python train.py --num_hidden_layers=8 --hidden_size=384 --n_experts=96 --experts_per_token=4 --d_expert=80 --d_shared_expert=0 --hidden_act="squared_relu" --moe_layers=[0, 1, 2, 3, 4, 5, 6, 7] --router_score="sigmoid" --normalize_top_k=true --routed_scale=1.0 --balance_loss=0.00541 --balance_bias=false --init_std_router=0.0171 --lr_router=0.00026 --vocab_size=16384 --norm="rmsnorm" --norm_eps=1e-06 --tie_word_embeddings=false --optimizer="muon_variant" --learning_rate=0.00128 --beta1=0.93 --batch_tokens=[32768, 65536, 98304] --max_seq_len=2048 --train_tokens=245400000 --max_steps=4009 --dataset="wikipedia_en"
Below are experts of layer 2 (counted from 0) of a mixture-of-experts language model. Rows are named router (the router's row for the expert), down (a neuron's output weights, with its number) and show model dimensions 0-63. Each number is 500 + 50 x the weight over its row's rms, rounded and kept within 0 to 999. Numbers have three digits each.
Before each expert's rows: "comes before" lists some tokens at least twice as common just after its tokens as in all text. This comes from a sample of Wikipedia text that the model never trained on. Tokens count by the router's weight.

# expert 28
comes before: " was", " is", " had", " also", " were", " has"
router:535481486562541491501533489458492525456453484436511520466556504535512454575509557486547502513522616504631586427485530565554528496491407551421644477494512474424518436571523558441546546459469387
down0:567508517586563523458591471423572604437518478495535434426500467481433544555535604498470537524544512577474504478531389451492448475401532422602570495537438415545457468573451528449493599472559513
down1:589566575491598468478464340485626548572435452546496404475325526497507501539509521520535449472526517493507454436488631488483449534464447427456534519537507470445454541499556583469464636447530488
down2:512514484559439477513540536520558512588442445475543420464458469532505528442561476432418571461432411505444502538579513485541580468440485467498520512530505578504517585510624459512551453504480491
down3:490583542580471509496372569534534512553428503533509495534534488511508483493537487570554481511557542475530409480459581559446497430495444387550539492564468613542473449484427503488551538517498526
down4:567457515557430461507440556533589558433546514453573540557499447512491495409553490523491548499523537543512572468573618515567400557558463539473440486407518498553489466528588468575470406540453474
down5:558528442483460464482536582552449449430533445513485458410567532472518617430495509530474517502561524565522469530446490494485619472487516497515516408547500483535507435435437552563470440479527402
down6:584527462479444492452384475521491499476421486417470556484506502531552459543612528596478537503502528548476514526463548465594426502473461496540512523474474488636459445550319453530511521449439581
down7:600536541612612521494522417539578414471499411478541519468487411460584397538484520544541467590578468474478522518498500455451436575450526518478470460496464543509461556562588398596557435485492522
down8:540446534554523546516474514439536583463515564565488580537482552540510499462595473547567512547484492476499521472530570492479560601431518548575441518499501444489472448564467541503418478455532581
down9:559513494463474527510441544520521482545470567489491490434618394480504556472464480534461472459469499557532443478443470459576441455600422440395528485569552501541417567542500514523549489457416484
down10:469456491521468511635515582471419452458501485497531552519516561447481487540454499501560446463487574526452441492475503446501564459476436504422474426490532480470572521445504463373494518427470447
down11:443545496511417465448518472569511494477597491453482507433521584478510468483579488422507498493480575454578524492555524464547590467507519453522546485499537444482472453532533631520440534510505493
down12:443491545531424439452464442564432488381510539485557484488479506511480515443522406518502535408510587476488426403551454546501489477492453521449500440398561487469501529486600442508512505535442583
down13:423418513543433508459483547507520373602478552527476490539528526372488478459505532457440505494491437488445460502458503504474454493467513483461553503482468522623504580470431545505589483393443615
down14:509552458443421417458471600526441454489475509504484605369554337501554532469495573465420577533494442427461547494584458543473530544367510451450561465533496491512450504412575387476480499482514500

# expert 78
comes before: " of", ",", ".", ".\n\n", "'s", " and"
router:460502560515549478564463498590680455488530513440517539523514568548539551454411506490524461527558547555573532470534518680480509523573533537430517539557480544410488571532408581502527535393506434
down0:510383434459526508504514449547472539458511474439497467445452436535455461492469475554464442436429505452563494576387443481552479512518455581518511467581578480458552487458507517591530508488567449
down1:515397505450465413446519446431524495474605523522470406476454483462467523549554570481421544472461375457559473511527475436556590389438537481571531516494423533563492484489507581484430502585445488
down2:459529497568477568603436549578530497452499518519533565442474450462518510526602572454398567534523528459528484543560493522506558516501500510472480470559439469560542560399603509560430571592537511
down3:512550491427522604577424514622570628473482541489545519447474520452468485620493437465429518494616552567563507466573398506520456470486518381535556459547498516554474515396456427571445515451453532
down4:491554483524563432507460433500508543600487428511499479427378536498555421518509538443616511541336418553452489508457495495526543496474516447411450518477456453561450565475541592570541507539479584
down5:498557555504459554538483525423479490584417518494588532522446492530416395452604521473446547518404395571526550440575579549463493563493507530509479556576589592489520411623470537531546457527547459
down6:527574455430523517505548537523399556513560476535518468528514520479467576518526513485550452520501588488564430542485410503483450496506480460471496438548551389547599507524533533456513576444475484
down7:504469547521443545476547561532532569568578464521570502507551450481512475426402541562506473528475537502428514526466571612445511487546548595533556401440514424553459568547447462483544521507501451
down8:473445526508465462444435435525552488491529541483444520454502442518488564442474532526511533473504508444532475543540511558514517451422470521442498511549552485506458543440524436559548552587414470
down9:488506540461459484493497499540493499515525496665527506514491433551523529550527524446387519564499525455432461473544447521516362460467584382497552477470582527526448522490540459487542455347460550
down10:495516490427540549478462492464513520550491533449433495476411443489417452582487522608548514494547406509559513424593482493475501585461504432484428506440519531489572472515602537534519401571477517
down11:416503480492434506465608418456500512438454538397483561467521508474435505481485447518560578506524466472428580485470458537503552537569451516550531553385533449533515548578498525435561488583433435
down12:499426465430528446450500514549462512552419563540457521421473486441490479662469434521503536545531483504537521446402399523404508462482527480497476454538562442559514550455430449503438499480549496
down13:538422539439545429520521476446508474517357514466557486526423463448525459494508493503482384494528510516496516473486491532458525436543417481507495438515509575429644573523501481516474546541523462
down14:458469486457548418424459462461542457470475502449398539501557481481535526492473517570494442490448496460642416567567420433427487598439529442457475514512478463492468502568436507490548409500460480

# expert 47
comes before: " the", " he", " a", " it", " The", " they"
router:490526540492502438564490445447496444459512465484547558464540558513425511519506556413473492473529465519471561512493453599544521530539472525464523485416527517467461551545475558455579558524507458
down0:444466496538441489517452587413469409468467519496524425424536543502457574482524541490455512487520548397560564573444567468582565415504525523461547483519465522515477428548411481571451483535478416
down1:424457522554491444542548432477397390583488482514476454487464417409474515501442479527513407504550488333523462495499492536580480549472486443572459568430520518566603483481515484494429468539456466
down2:499492583434609498524462571518578571519477522618615538481488544450485458463518437608458508463487448584482571536585541550460503475501477529528585499406517489523440436525414573553463429555601481
down3:608496417451504494477519478554482429437408506415570565530493487427474461531510385510451492530577585497475406512441619491449465468509483420546598506519421442450458496495408522467474593454530466
down4:451492440460512460517513536562505465518517519511509484441559554461491427498505509498324385499410502506528469491428497507564551435407534557480589455514502553517551518575440546448509432506532464
down5:550520388535494488498490612443459510513412537509581485436457627426551466515478497503554504536506523486477580457495574489471548490473488445604500542542456479508570491588555529563455473454445546
down6:491508492417501479493455458543498447490523535564464439552554482613458396541462467441557477456509514506538527531465457529405572457543557492503503473484495425542507525381481609527489595505495403
down7:442562535519483461443441474483523530552502483504536487568559503485480461538537491488394476401476555506463508541483550476573529504478597460486594517492561504508539360518580577496468594588495521
down8:531404490508565549552444520512547459407548543461539531541628520502535533444455453569497490466530551497523541585465551506546482509383436580492445443543568500446547535432464472479465499496538471
down9:509429505496540529500554482470588445483527473452494637514492530516537584466503502538492521514523485453533446530500525505505394477476563469497535429547569527455567504475509508458468413367478512
down10:392531516491495557519472506570545649543559435594514468458509492480434496449475545490482522517539574621526446442549458505543515463529410489462527456534437408563519444470459494497514570499480550
down11:530495476540543491518463428564502462529575511441494449520444518490463529512561515482404506429505486457465534555496461449449405485469515471526383462464576488532461401464493524474497483452505516
down12:508441487524503524521492544465431509519428465566557430494472475522556582532510467531610496561517433445416410534493461413585485543491462447522546547533473542549513496426495516551443444394553497
down13:437490584492442538512522598501424503514504517529455457538576497459507575474557528473404465502606518497577469490457483482505475524480540514465451441558552592491597493512521499384531468553495486
down14:541465490537450525522464548558612489514539465466520606555553465553557488473449438452486533470492535505518507557537499594419576490545470555568538484437507498437462510500446479475485445501485536

# expert 1
comes before: ",", " |", "\n", "'s", ")", "."
router:469478542535511549514502452514546472534476582528573492466485536579525560392502484420524540529488509571557451451513493590496519551575445556460509437553616529455564560473504609452526513451520478
down0:556541540556462474542470471497494419455502527507533459400470579549524518531554550484463516469552380480411458573490564541521467515522448551558528480500486440655451553502507552564473517490552519
down1:496509497454550505539541457487470478574505532515474447554449503564476514454511500487530480522494521498544487553424516457593550497558434405453586510549523428537511595495513454466582548542523489
down2:493488449523546460485551463449480496562456394434409465555415514416509497478509487474539515405425483464590425500557536529528443507482500479419489476530446532445539527581516414472460517546467533
down3:488545582495500494490482507517453493423541504559505470431438426550516515473491367567473566575553472485424473550441470453538498589488544466495405387545436565498549527529547648468421524478510431
down4:557444422517460493573549585479485562539568493557394525547501485544488492522559532514544452480445570514501476465424393542554469518388521438440445508485456417501541494455445533442524576472521566
down5:498617576513449524476508536484492547520539532483525460463513535464588478462556466511616538483439526521480534540596544431447474451415410430542442526460445549494472499510467504500520554550599546
down6:569506488449461444343432489520463491526536528471380546508507484486470558581492394512502485487521518471607496457459439528520463472564475537394553492463607407586513500503492530487387544505453507
down7:470582484507484520447485534460492510436350543653459558446528448494443420542451473592491443476507552594463531512545510536436516598453417508583572481506492471452498500512543525513558497587544460
down8:522503480486517527430527505526517502601589533499548568485522455436445520563460521582513475535512503515456371494454520449454517507498508530583547453444621475487487534535527519522573548494496489
down9:504507584579591499474481586547549459500497513591506504567457488530563523455562487529469547497510538516471606526522557493512544474481474570572516509467556494535561461449470522549464496468548543
down10:515478590531508523446440481486588493412487533506396575449507539558510560423568536512446478541482484449547537493450475419519502450535474397531586470520510443470500544510541459496554467486377542
down11:506585508451513457440484384507440532517488514388541516533537494417512551471560474546472563503534473571505492563498509490462496388445464530508418524460559499482431473570514520405491521638518490
down12:452555615462512478550500502470478484449422434436551452461425468488529536502546427513496515528490533426496432544453520473517464524546593504600391552527479487522567452581542456550365436479500656
down13:600522546515433444456549514497515464595520436569472477529513480400480575535547571384506572470464452485388509500544467435564479495488491557462515558539455459481436458567460489503425488528424561
down14:514552533531519515497459456530514458539525545441497425487550426590559521519559464507615477515383561445550613448388570496492462484456569472540465457588526553484500532441524525593552470444444601

# expert 19
comes before: " The", " He", " In", "==", " It", "%"
router:519471500530529492585548407462498544449513483529569527491626507514512586462445520522513532476526484604470423495532472531568539529478487486467497596488529550484502516528464494403507531490547483
down0:521582483434464391489587466526527529439548439527542490459592495565427476539494472416608530488546538527635459496428513514499518479480526594461556486480502450481527492498463460492514535446482540
down1:447502522440546608423624434469453434534425506485385556572519433541529475547485423503583513459528492487495475543589429510527448491459436484476435537359571492465446440545525518519499465528446444
down2:550449525413561466487472492521421443464445479498490463442316493523486514549565417538459528487537537528491487494494497513525466447525488589524418531444567554467514510494514405551453447460552416
down3:408477517489468531550529567490431496452565465501492490460372483445528511582548517470541510415570473365538473566423479496633449486442478558416496529537492440569415380531552492507420440410535520
down4:578504480509514493531540453473507497418566563534465494526528524588458577456467506529443420503499523410546435498559439592558479536548513508550550499449568635498519489596535517456401447502548445
down5:444422427489509445511411421461507442425482414437506574402519544463562526510553446521576524528492492457604550462431594507445488530430506597461561471471456555470447410568550522577583445433552453
down6:518511495548515429501508661515524450467435578531432493535484496501491514467506466516589504528495528537521502502549507448529474510494395497531444525553549522428506503413447647448513496507522494
down7:490479481528507518512412493543467409464506465498475508502445428518528480473439488525472412482403565590468486520516481490479548418546516532524497527446449481489554531512642537511456493393526446
down8:406507487486503540428498538515600529454383514537498403481554448520473529549489439451428482521449515469519460543536550490502486611483588513525523516485477497554523548440524507552533512426543499
down9:446568520473468417501534473479529514635577464464507554569412534501490456522527515414495504505435479580493488510465548508426507434453492539517489553501489460516532509479447556490549562459497543
down10:498580536563553557509500506405499544585412559470553433449405532433552559453578525462396444578342430537521496481504537504504560520466529502492510443448483502564410538428428455512530494429481556
down11:510567488533510501524552489554482435539395501536578452460527493460435470527425477546504357472419525559468514531496607491514496530462483559483538524491493475491529467626460488463506495504430470
down12:520431446535477595491490507480538500561576485474534505513445477511441541490453456456436579528543601556502498541501564491469503531500558478510503552534533543458533497435526510451371502496561411
down13:390508544495501496532506489529438438553550441532563513466468437605441487552486523408534504434465588454399509552520432449515584351542476510554399486574531452418521485442434499535534541520449461
down14:585502534516509472566513527612518447500536480577432496548526512481526480504473561447502486599513423438548496489571466486423569438555536509587552568555431469515454544557536542532496474426525541

# expert 85
comes before: " The", " He", " In", " the", " was", " It"
router:547499477419497456552552383424481515445502436522558539521564543558482543463447520420547549508552523537560438494570480560503510556455447501448526581489582520435429488532473596420533543552526440
down0:456507577517505569515396446590511501547512587566542501464390526451477506552595461501470480529473417461522486382487534541492535389552499505548467422445497523463479530542504489482508498474454507
down1:535427497581545563521558411604472569455598594673466481527510608545474471478550431508531516569557425506550469464511469466530582531539471478501514504528461498424510493501437512448542488457486561
down2:571514426533539431500559539480489508460420511513551532560500504496422512494540484525507527456519614527459447521556558512501524586455499465439415488513544481501551455484489600512437596490538515
down3:495432418438546533460562537424550554465607467554557518553539549415460564515501553467463499546570588458485576522491500431501488504512532480458467466516409520530483484481520460550537492397567511
down4:456532477472469501434590432481499516477556437505513441534513455483426483565486417458480409499495459501570550429542435528493515518487417460532536477520552541470520454495562428392505498461490545
down5:561599469424467472545485477494456607476532480544539538387502598580446507438503597542521554483493568460512504503536469534455535492493521521501503527516461558474535453510559492485557440571532449
down6:456466482555473541648448511528507593508482515464557583544540459563523523538473556331477484484497461427503525464455559479462599475423615502484500483532434506540524495514529461430548510494517505
down7:586412537506541467528448575481462492548418502508528588534542446440533545504516644492382492494462472538491444576463495503415540412560657487544497559392477590492518529514417503536502475489544530
down8:533533563484568441566448437484503555492471515471421510564526473451518511471480470464444497577398479542540429528489511463489454474482523501480547559481491502478557583524528590470522506440565515
down9:447510480500598493489515510505437593510417421520510524614550456551549453539438400499521451464419604615510572498518523582464494483516611547476442569462460507438489452459466426385506481506611495
down10:417584536543451515471568465474508530511530549515527424450518491447528485624514521436553558511494495589441503496523469481495558439485453507523518477422456521597422577581562572503471449501555527
down11:509520421466550534611549388585441493467550536503458448552504511479499531488421405502590486489509578482526460441455442448536507424504565461547510410547523497608522550485592516498462501462441511
down12:489496506504463559482576515579487437430453489572526528517496527515517481487520415539513472490492503548434484536494425550528520585393591514501498524510514550475494508457496592573483399485496518
down13:472509582482548496521446477468517501571412429467543506519466572471499453540522474550480446498486538547464539536588491539479438500483478566521487477437486410497562474523432446494445437402454415
down14:490518566489542570525407510516506535440487469492482455518533492529466494541481451485498552566538504490528449482560442530489481404475551501451525524544548491483474467535492541521467535496520592

# expert 90
comes before: " |", ".", "–", ",", ";", "th"
router:453501491485500539555516432472567508491486468450536521431486503557525500535416526393552446544595456637532504450488599514540541451553404532472538484470509504489571509495468513435513503475427482
down0:510442467502468491535606516468555564478493456411544516454541575472475546484479576513488469532597504574489483594516552577436514505554494614513543515496464387543457413452597436583537568547498493
down1:575507504577552554572493481445473528480558441445618530521555542606491463479477488522474516550484409415456470536464531476512504476476502500605489415523472531507521477534389494573525519520422509
down2:504450470507517449463586500510475466444570438611437499497519565474528554447546449621442573554450508461483451513418428484567508459534399460446501525409518491479489497459514511455520463479534546
down3:480517483560428488447393534410477481511384483464581489558547420513498537523562470515472556530456370427478400423479477545518557437495515385404417533502376433539477396514499548498456578556582536
down4:468468533531595592482573406435507492488516462543423406430528475549486493488587556530566414531547555465515577479546553488564488523544525501450507489469506532414561495510539427503500451457488513
down5:480510542558450526407479615584484474426419392585489524436498529570454498487450494510420542596496455497375512398515504531514530487510598503500494565455525388639481533478573559402479499411477550
down6:461523603476516504498478481465477561511565453583519556509484432470425551483536482465514523589584426459508461512486376528423454535482507551530425499535397499487613447458507511550563494527479525
down7:507405518544506528553540398484529474482595587563543514515507478520444525446567468561505509474468586456502544518462471545433553441513527502543660451494509533408498500573526484535641475472523403
down8:495435538465470390475471458495539485553472503497390514565539573477518415548526467583464534519571495512501531384452528498489457519587526435544450436568544552511486436434516570406633516577458586
down9:479512556540459500539477483531459518449638426535534550511521458493405524493548469495497463515476507614504375563508389511483548528551511425455478402550512442573548436526454468473422441444519489
down10:449498467520453611554535419534464549519478476412543497615470549373466443408490556502510455508456516487497483492465478476473488468467578487575584515484503539539461503603506461479465475425488473
down11:422494424442461497494560575523522579527534472529527431453557475506445535540427462496472505466445414522563508463471495558487570480531503471457495489523486513553582550489585489350410567519457683
down12:561625400570591577480477473544523539492477460479492481594545526511550494543489495499559552418404448429526524557512471476534472480636584387382456469491451514506499552495458633512507498515486492
down13:507386475523478553463475523487444526452520458492518433465494426544486460501467418443518516472488417533493339545501454457559569450431438433486359566487502481543527537442576503479426523389500493
down14:508427481469459531595508544476463536527571449479507507498479602555399440486613507421496442420474523539479538511509449445511490469530495502482530534533496471559414513506566438545469466514581473

# expert 76
comes before: " |", ".", "–", ",", "th", " years"
router:438467452552494535584517470538505456424492458475473510399531504527479537541481571472494506534552464570557440397464536604526587512498446511523584501461533571503515454436513611469473558471525482
down0:470464459549508462550472505494398433510574493478574481560510504534462601415399541540519450518499411441515583498560589512548594460535449485494483530513520544471523492436511484466509506548452536
down1:517518476564528499477527560544537463570498481466528461522545557435506527465488598470478539481575490531470505521517511493599553543569585437491506506474434579534588534503514475540499454431518446
down2:488469476556506417493461524482424484549540500413468470468464460542499545461480554472434424528562449409574480515479468513379479519501484435569557502429494524541381526476449457451484511479480423
down3:408578413504588613610578474504502515584505580512526463527627564484456500441484488495524487526498446461537451540466522518467620491526480516435547473523526543500515524550537417440442487485515519
down4:511492526567411548475550633462476458561457461547416500508557454477431462509534381501561435499518548442510519488530562452548515547519469519521495511620416601514428453646400560445524449432420573
down5:470449389495489500467490430508502527549446555558425555455505488496581496481462508532582631426463519550502495532546548454493485480439529410450519503402478417457357516591492392546558478499523478
down6:445427500505540473594457392450568592435536436474449428525476452533447598488524440593427440519587445514526482511441539472556487472476461511481457502572504478599583380470418610433420503523364517
down7:526429506511532555523545464479477456537573446504512454458483504542508434557480512486455488472464457508489413552528492491509521509345452413509459510518488492524485435401488540469495609461463555
down8:503460436450437489478491482591520395490558474431505514450512512545481519443559483510461482442471531543608534473439525506391495552561432618498500526573482534461457484506367415462629486447433569
down9:532476477435521509433460425520469507524421524544552448498501470544485493551490470467569452506531489487452489447555501538485468524485615449537531512567453464482469594607452527532480570471524435
down10:510585538520531497435482499471487535536498405491529486607440462567571449455508451499447534463521558555493505487432498496489376470576588586616407485531543539407360460471559504508531469577528433
down11:483518483492559591500463487474459671551586501492526454505501465501591450584470434469551406535469472604568497466484502490522504477542547485435528451536478470552512513518564401524545547526484519
down12:502524478505463485433518460479547504562516482510490494515504535438513475454582555485459411524514507571524412482525557466520457488568520611440399490608484467587514441464551474513443472504563641
down13:558514523497395446451440552526526430401563416487520530432500442496501579546559556441571420517429485479490480542589577471549493530465496512520481548475439476467384397527419498554463615425474480
down14:470443488540545505473537590479541448533478494428526384435473436467479491597511524445426446485434519578417525532432454463390528489467564535496518534440457457511520454536496565592489488493485466

# expert 93
comes before: ",", "\n", " States", " and", " York", ".\n\n"
router:529498572526460472478507499531567477495534613549491483536509515578502519452500488454561605547502456603495481395461535530522492542535425491473531490508579538471567554493534567492508452510517481
down0:514486591548552543526450482500530504387574500577502488426532501490524423443519581541466558515539519477568515358518438460538587453449574533493514425564613545506487537509461398499511566453452542
down1:662517529500511369588451531556416336537503498510410403475414491443499400563490496476552372550511484454583509562498610502507394496651532489491516522511540464433444547472441447508531550547471560
down2:476595478502495477586574447518517501617479524535553473418377485409571486468552490557458372437456542478507437524562573554485485437488542452582538528492530479582489584385522568484466506478492490
down3:476519568530480478533560514545438471566505472641450522463608426568556412567449463466527548462473510530475552527476540480515446477480409482477530547458522447549566536473503442426476529500510562
down4:451468400504635569493486529505479577514515346456469558495528595524450515496570453466432510520492478431514350544511468427416481515505460556503532496502486458562468498525496459489514433633558491
down5:443433590513457509456501563520626457463472435534511444557449458503427557452400487512488488566511488548472466490453445535527408559551485496477485529502498461444539414446523511531508493630471532
down6:429464433455485472438536530549633500507579503499497615506490469552504583539566556428472467471512526361365470545492479481526481522434541522442464450554490518511537527552612562503527471522470530
down7:489559521483538452581491440531525477496503599513457422587549514576549401599615383583584532524372481415511494529491483511518525601460532477398476442533505471485582562472519431528507462392502498
down8:459541455463526494466489387559505439556457553476518452517481447579597485531536479503411620529562477468518496470543516465447478453475509546447470553601544560522492560561502456475453495515475506
down9:441522473379450483512526504491510521546411389560450464549495503535484545522513540466442522500406440425480510504601489517486495391539516609482471432486490444572491465489556518494574464485522511
down10:499497506461488536544542488496576614467549491604554530543538534536470525417505509489553456437555430480531492506445404516483446490591578451537474537551551501478557472506550494623501462518478516
down11:524542498535473516427422474535547388535488470456468449490485490405504453436489504502506420443531464542492507494505543520502599525515478544470461447500453464491455531471541387520537456476437509
down12:461458543537468502501495567414487503433549464475442430386545500480618485595461466567582441530498528483532506438382500451584565494532476472458487476407558518514517556547503475543455534417414478
down13:519526421499517571442442511564544545476492403506525564583484471522521528488545571455462577552466566438482482497445480500548498506430430436538501438530519488448539595569542492579473496530497453
down14:429436532539428441458469514487488498580524541495468474449546461506462547535431543556499546455464446450505536477554483456502457527621526536549459456447469496493473452474431479471462446562443429

# expert 50
comes before: ",", " (", "\n", "\"", "'s", "\n\n"
router:438462471515528522581499471525515421432497474516482536501558565536449496503475507571520499529487470611495547411502533553555506473530332596545519512520497560486565407506511487380550445506508421
down0:484460505634479611473538490409609440479514485532460480597510508521471515545530557424462395455443431501523548471554505452489513523500423485463415433477512468441588456487492462523461503519480558
down1:431402391469563454514519526499495427449572535485534477500494514543514500583508572533444555535564538456533535484585509524482490484512471479453540566454508505499548509461483587389480484499468479
down2:504551543560450437492501553547604544534486528509529545401503485577533510547498552575561523392524504484425556389491500560498466644531460542391489438516514532515503553529520452577467498577522445
down3:515556519548507439514522529442524497532405525513604525456434549503549465503525385519470491482494570419433506481420498503459503538562516514551485443511504493559451531576509502519520476481522576
down4:505515508596497357516485456476571517448464459585499578565484545502622471562539541479404531477443423503486452521571476522537444413438521530451541602530529430603485540467506618463438550497461604
down5:578491523554440533437492488508564456477510430435460533489574574540434483450456473493394517479471505547535472497597433538443607534504548430512549448488549581546472439505394471457513500502490502
down6:431434421561454510490418531510424471575493444523589533537547479464473450594462569468563416570482448545422482533417470456509508369434583509584496529445421496442446487509466492556516449481541593
down7:521527525537571467445573480532483524486431592427511479611461514554508482479453452506462559445443531462420443525493543534566536550540436567521458479501537397434542515522517550467483484541524486
down8:454474487524510518446545529455406518526536431423435553531478436508456537478486504506455597430497612509471495510474463451462503520496502513405377536553521485466495443381537468373413506454448544
down9:449463436506570548442605480462465502498598470566541493431502380488587472483572460417557503480443428476475558568600479494524463538540483543482612559449436492489422418396508563470470522415576467
down10:475516513476491622453566444543485523436457556480580522561455452562443465456592556540513512494464534546512487494548530503494479493491559509514501534517536487450529571408511418526566476452535590
down11:539510467533461429552575536524571546423477561435461437469454522478474489495579498555483431443573393518585448497438491551521542483543612472523425529469529471525427530504467472443575450500477467
down12:530492606458449444544492502425404563445448511562435447499501491494549515496520500519494509690496534498575502512450437447608516509425488594504461572617516513478490485453510421466506527504470560
down13:451494470448465541453455429501434541472498563444560487496453555510579507596455543500428463506587564536491421527469547417474474528480458456460446517487556485569486510522552542528442534444475520
down14:418452445502492493508468530534607474500562552479523515486409534488500513442517478528436469471494507499485431526472384467526499504530452514473528455409523591595473476614573532537523471469551512

# expert 37
comes before: " |", ".", ";", "–", " |\n", ","
router:476465469522567547534571446543509561525453496564467516534492480541504489463410495468514508531518539513621556439501473557471473504555466614451494512450478595484532451531463590420490525552480432
down0:458452508532387461429515530520447462564512437503513509603477531516488542537516513633519490513455468497552383537454443543488483438504491429570449484479556437560529561479547500468508486515502561
down1:503465547580465515477470454545546549543499451573429513518553575549484533636415499563513446459451458481439538544491479438468486513458637533509437412523385512485528506617482511560437519476438520
down2:495557492435509465594471555517474504508470542524510497434456539464535422507370498535392466544483505515450565536551546479600506499529507441424534433462454539580530496569458488495552556548403430
down3:464557535495525503587518575400460448583506470508481510496502545472521522533550500530476493541519486444535497482530515432455549481506482507514454555437532510538593440415511528561471587431431522
down4:496506558493555459475472480465590512524466517595495430418554476486460540467478557444507518517524499518586468482568505509509532479522469511530475553553499437481540480456558475469525436496452516
down5:478497493520437593513500519476473559475579487536540527507508533537514461478453498454527476531556503562465461419466479461496423493439432389542466487496472441486518576525448600445508470488483513
down6:518482594593451460466577540476487503545435557562512453446432611482529430423484557436474518449477418557487504476488421481512490453484469538421471528489529473433420562513586449551451529538546397
down7:480484540582471469488457546429621584431529426451475552536546496558445524464452465442580543387478461469550504519584465556477579478520526397422545354508546486453487499575419453429483514509467521
down8:475481455471445581559474453473484536524464501436631573523482580457497624508587530490447455513468461406402416548525469520499467488476473436423402539506550503531483490424519452469539515481456467
down9:470518527486495523409554503433478600426520547515476499505540520447511512478411440525581507415492491529483543500569533455452445462531377455592546565443497476433450492675464579444489518488554537
down10:523540432421495497465481460408508501577525506544467532551468486481506470482478544501583480532494508524581461511522522477489484451492500441496497599449502435572434416591424401496493481449578565
down11:495508564485489442559441540433429480508497497450522511454508513537459598476463474492466521442468476570543563563526413507534482534450377468369482513500546602392480436572450575579533538518515460
down12:387600413492561500585487460513429501483593489508427465547492438479506538518492470484549481523505537462467480481569412404468494503596439449476556474441459557686473506500430496561571444391451487
down13:500463523456452494414504431434469482556500423413490518521481549449493455484571536515454482455462450480544471424439529590459449524482528526464556534485456497632439420589534498540430463526538454
down14:497543471527402420506508533547542432533509493432543496467511488630465495538539562515515650525533454441474495458486574475410540457476579492533441524461429606531430483529492496415475454478420505

# expert 29
comes before: "0", " |", ".", "%", "–", "00"
router:428459480464481469643510363496477534417532494464524575455538482485426483440380535415500494489583467546539487520444501566543564503518452461379475518441518504536501472449521541434489493472423492
down0:455499509425467485531505528488433518487505526454499468448444462479484573508382504372463474514506554536543418582497421513544524448518518433562437493479495539470478492565577478436500427519554544
down1:476538474474503512511471620498425528486628506558448517516483472497473538456551537519476549562491481432526408500529541472530508471472513490488449537519451582536486508421539529503477504528473565
down2:422467562477446567534534516467468561522427453363494516520498554476464493479486536504477403475542511510405502452486456492487506542549438497460428504593520520364557508535492485519553413517477468
down3:481582547387536463407408497452541519540506527431416490508504535544552526532526504580585515499470496551507431513501560551415469427508476409476505489525500549461572537544433572466550488437498421
down4:494479474490486593546538407608511602474504507534473555437542490475489488444454429547503466588492626521511475501451521435569487550540533511493494432522600508473458504434585525480374432423503487
down5:583516434449511518524603521402429435497472404499445524463587467540460435515431454562456490388584570467531480565579464533450567465433556451539497557505592543626571493545559494427498539502469454
down6:473573486546494589472430625525487566432475536411487438518515470484498473478435457577479454457449540444497557551457549499426628534546463602452518400481621498496496470444532447485461561428466496
down7:460559462481471524409489510420487563565546562468474569586443498550491488550587395498509569526376530536484495459436543463452404483516486492530572471511507469526372560497500509399520501468483434
down8:558455583456387523508497408550473415468483522536454431560628437585532531472546443483470523488528530500511578512504448563484539465497439399479446460517467363375518550540602468498572494516449496
down9:472458434380488533463472505538461514500504558566471495585480533532512563526521486426469491469515497393464530451568460513356509495489522533445408443513513453477437479604502520424447479399672525
down10:510517529528530514510540432505519473531558521461334477538523475605497479522582505554519474441615490597496436490442472463461520516431504517467584474452585544553503545546483455429535438432416539
down11:466582443517526498449554561570509533542555570513562617441516475592502525467532506430535421443539459459527497427562513497574503495559542557460496441564562533529488443607507491477519478472434480
down12:485483490544451531548552421519535406510460487472480457512599537471481541441531530467426506437464516525538516437497520522481508556466502496634519486463455521410484507518539554461537453506457529
down13:436515475486529427500502437399518501473461574498545383372441522376512543501447458462546474610506470480410419564495494513549525445502530426481574486508469484514529518571438484502444544509491540
down14:520508479465460506570513565535469539343505476575532457545575461434593551525546588440420508556504543418492478511553475449527439423547485544536469402521460547503433474523503521594467471554561447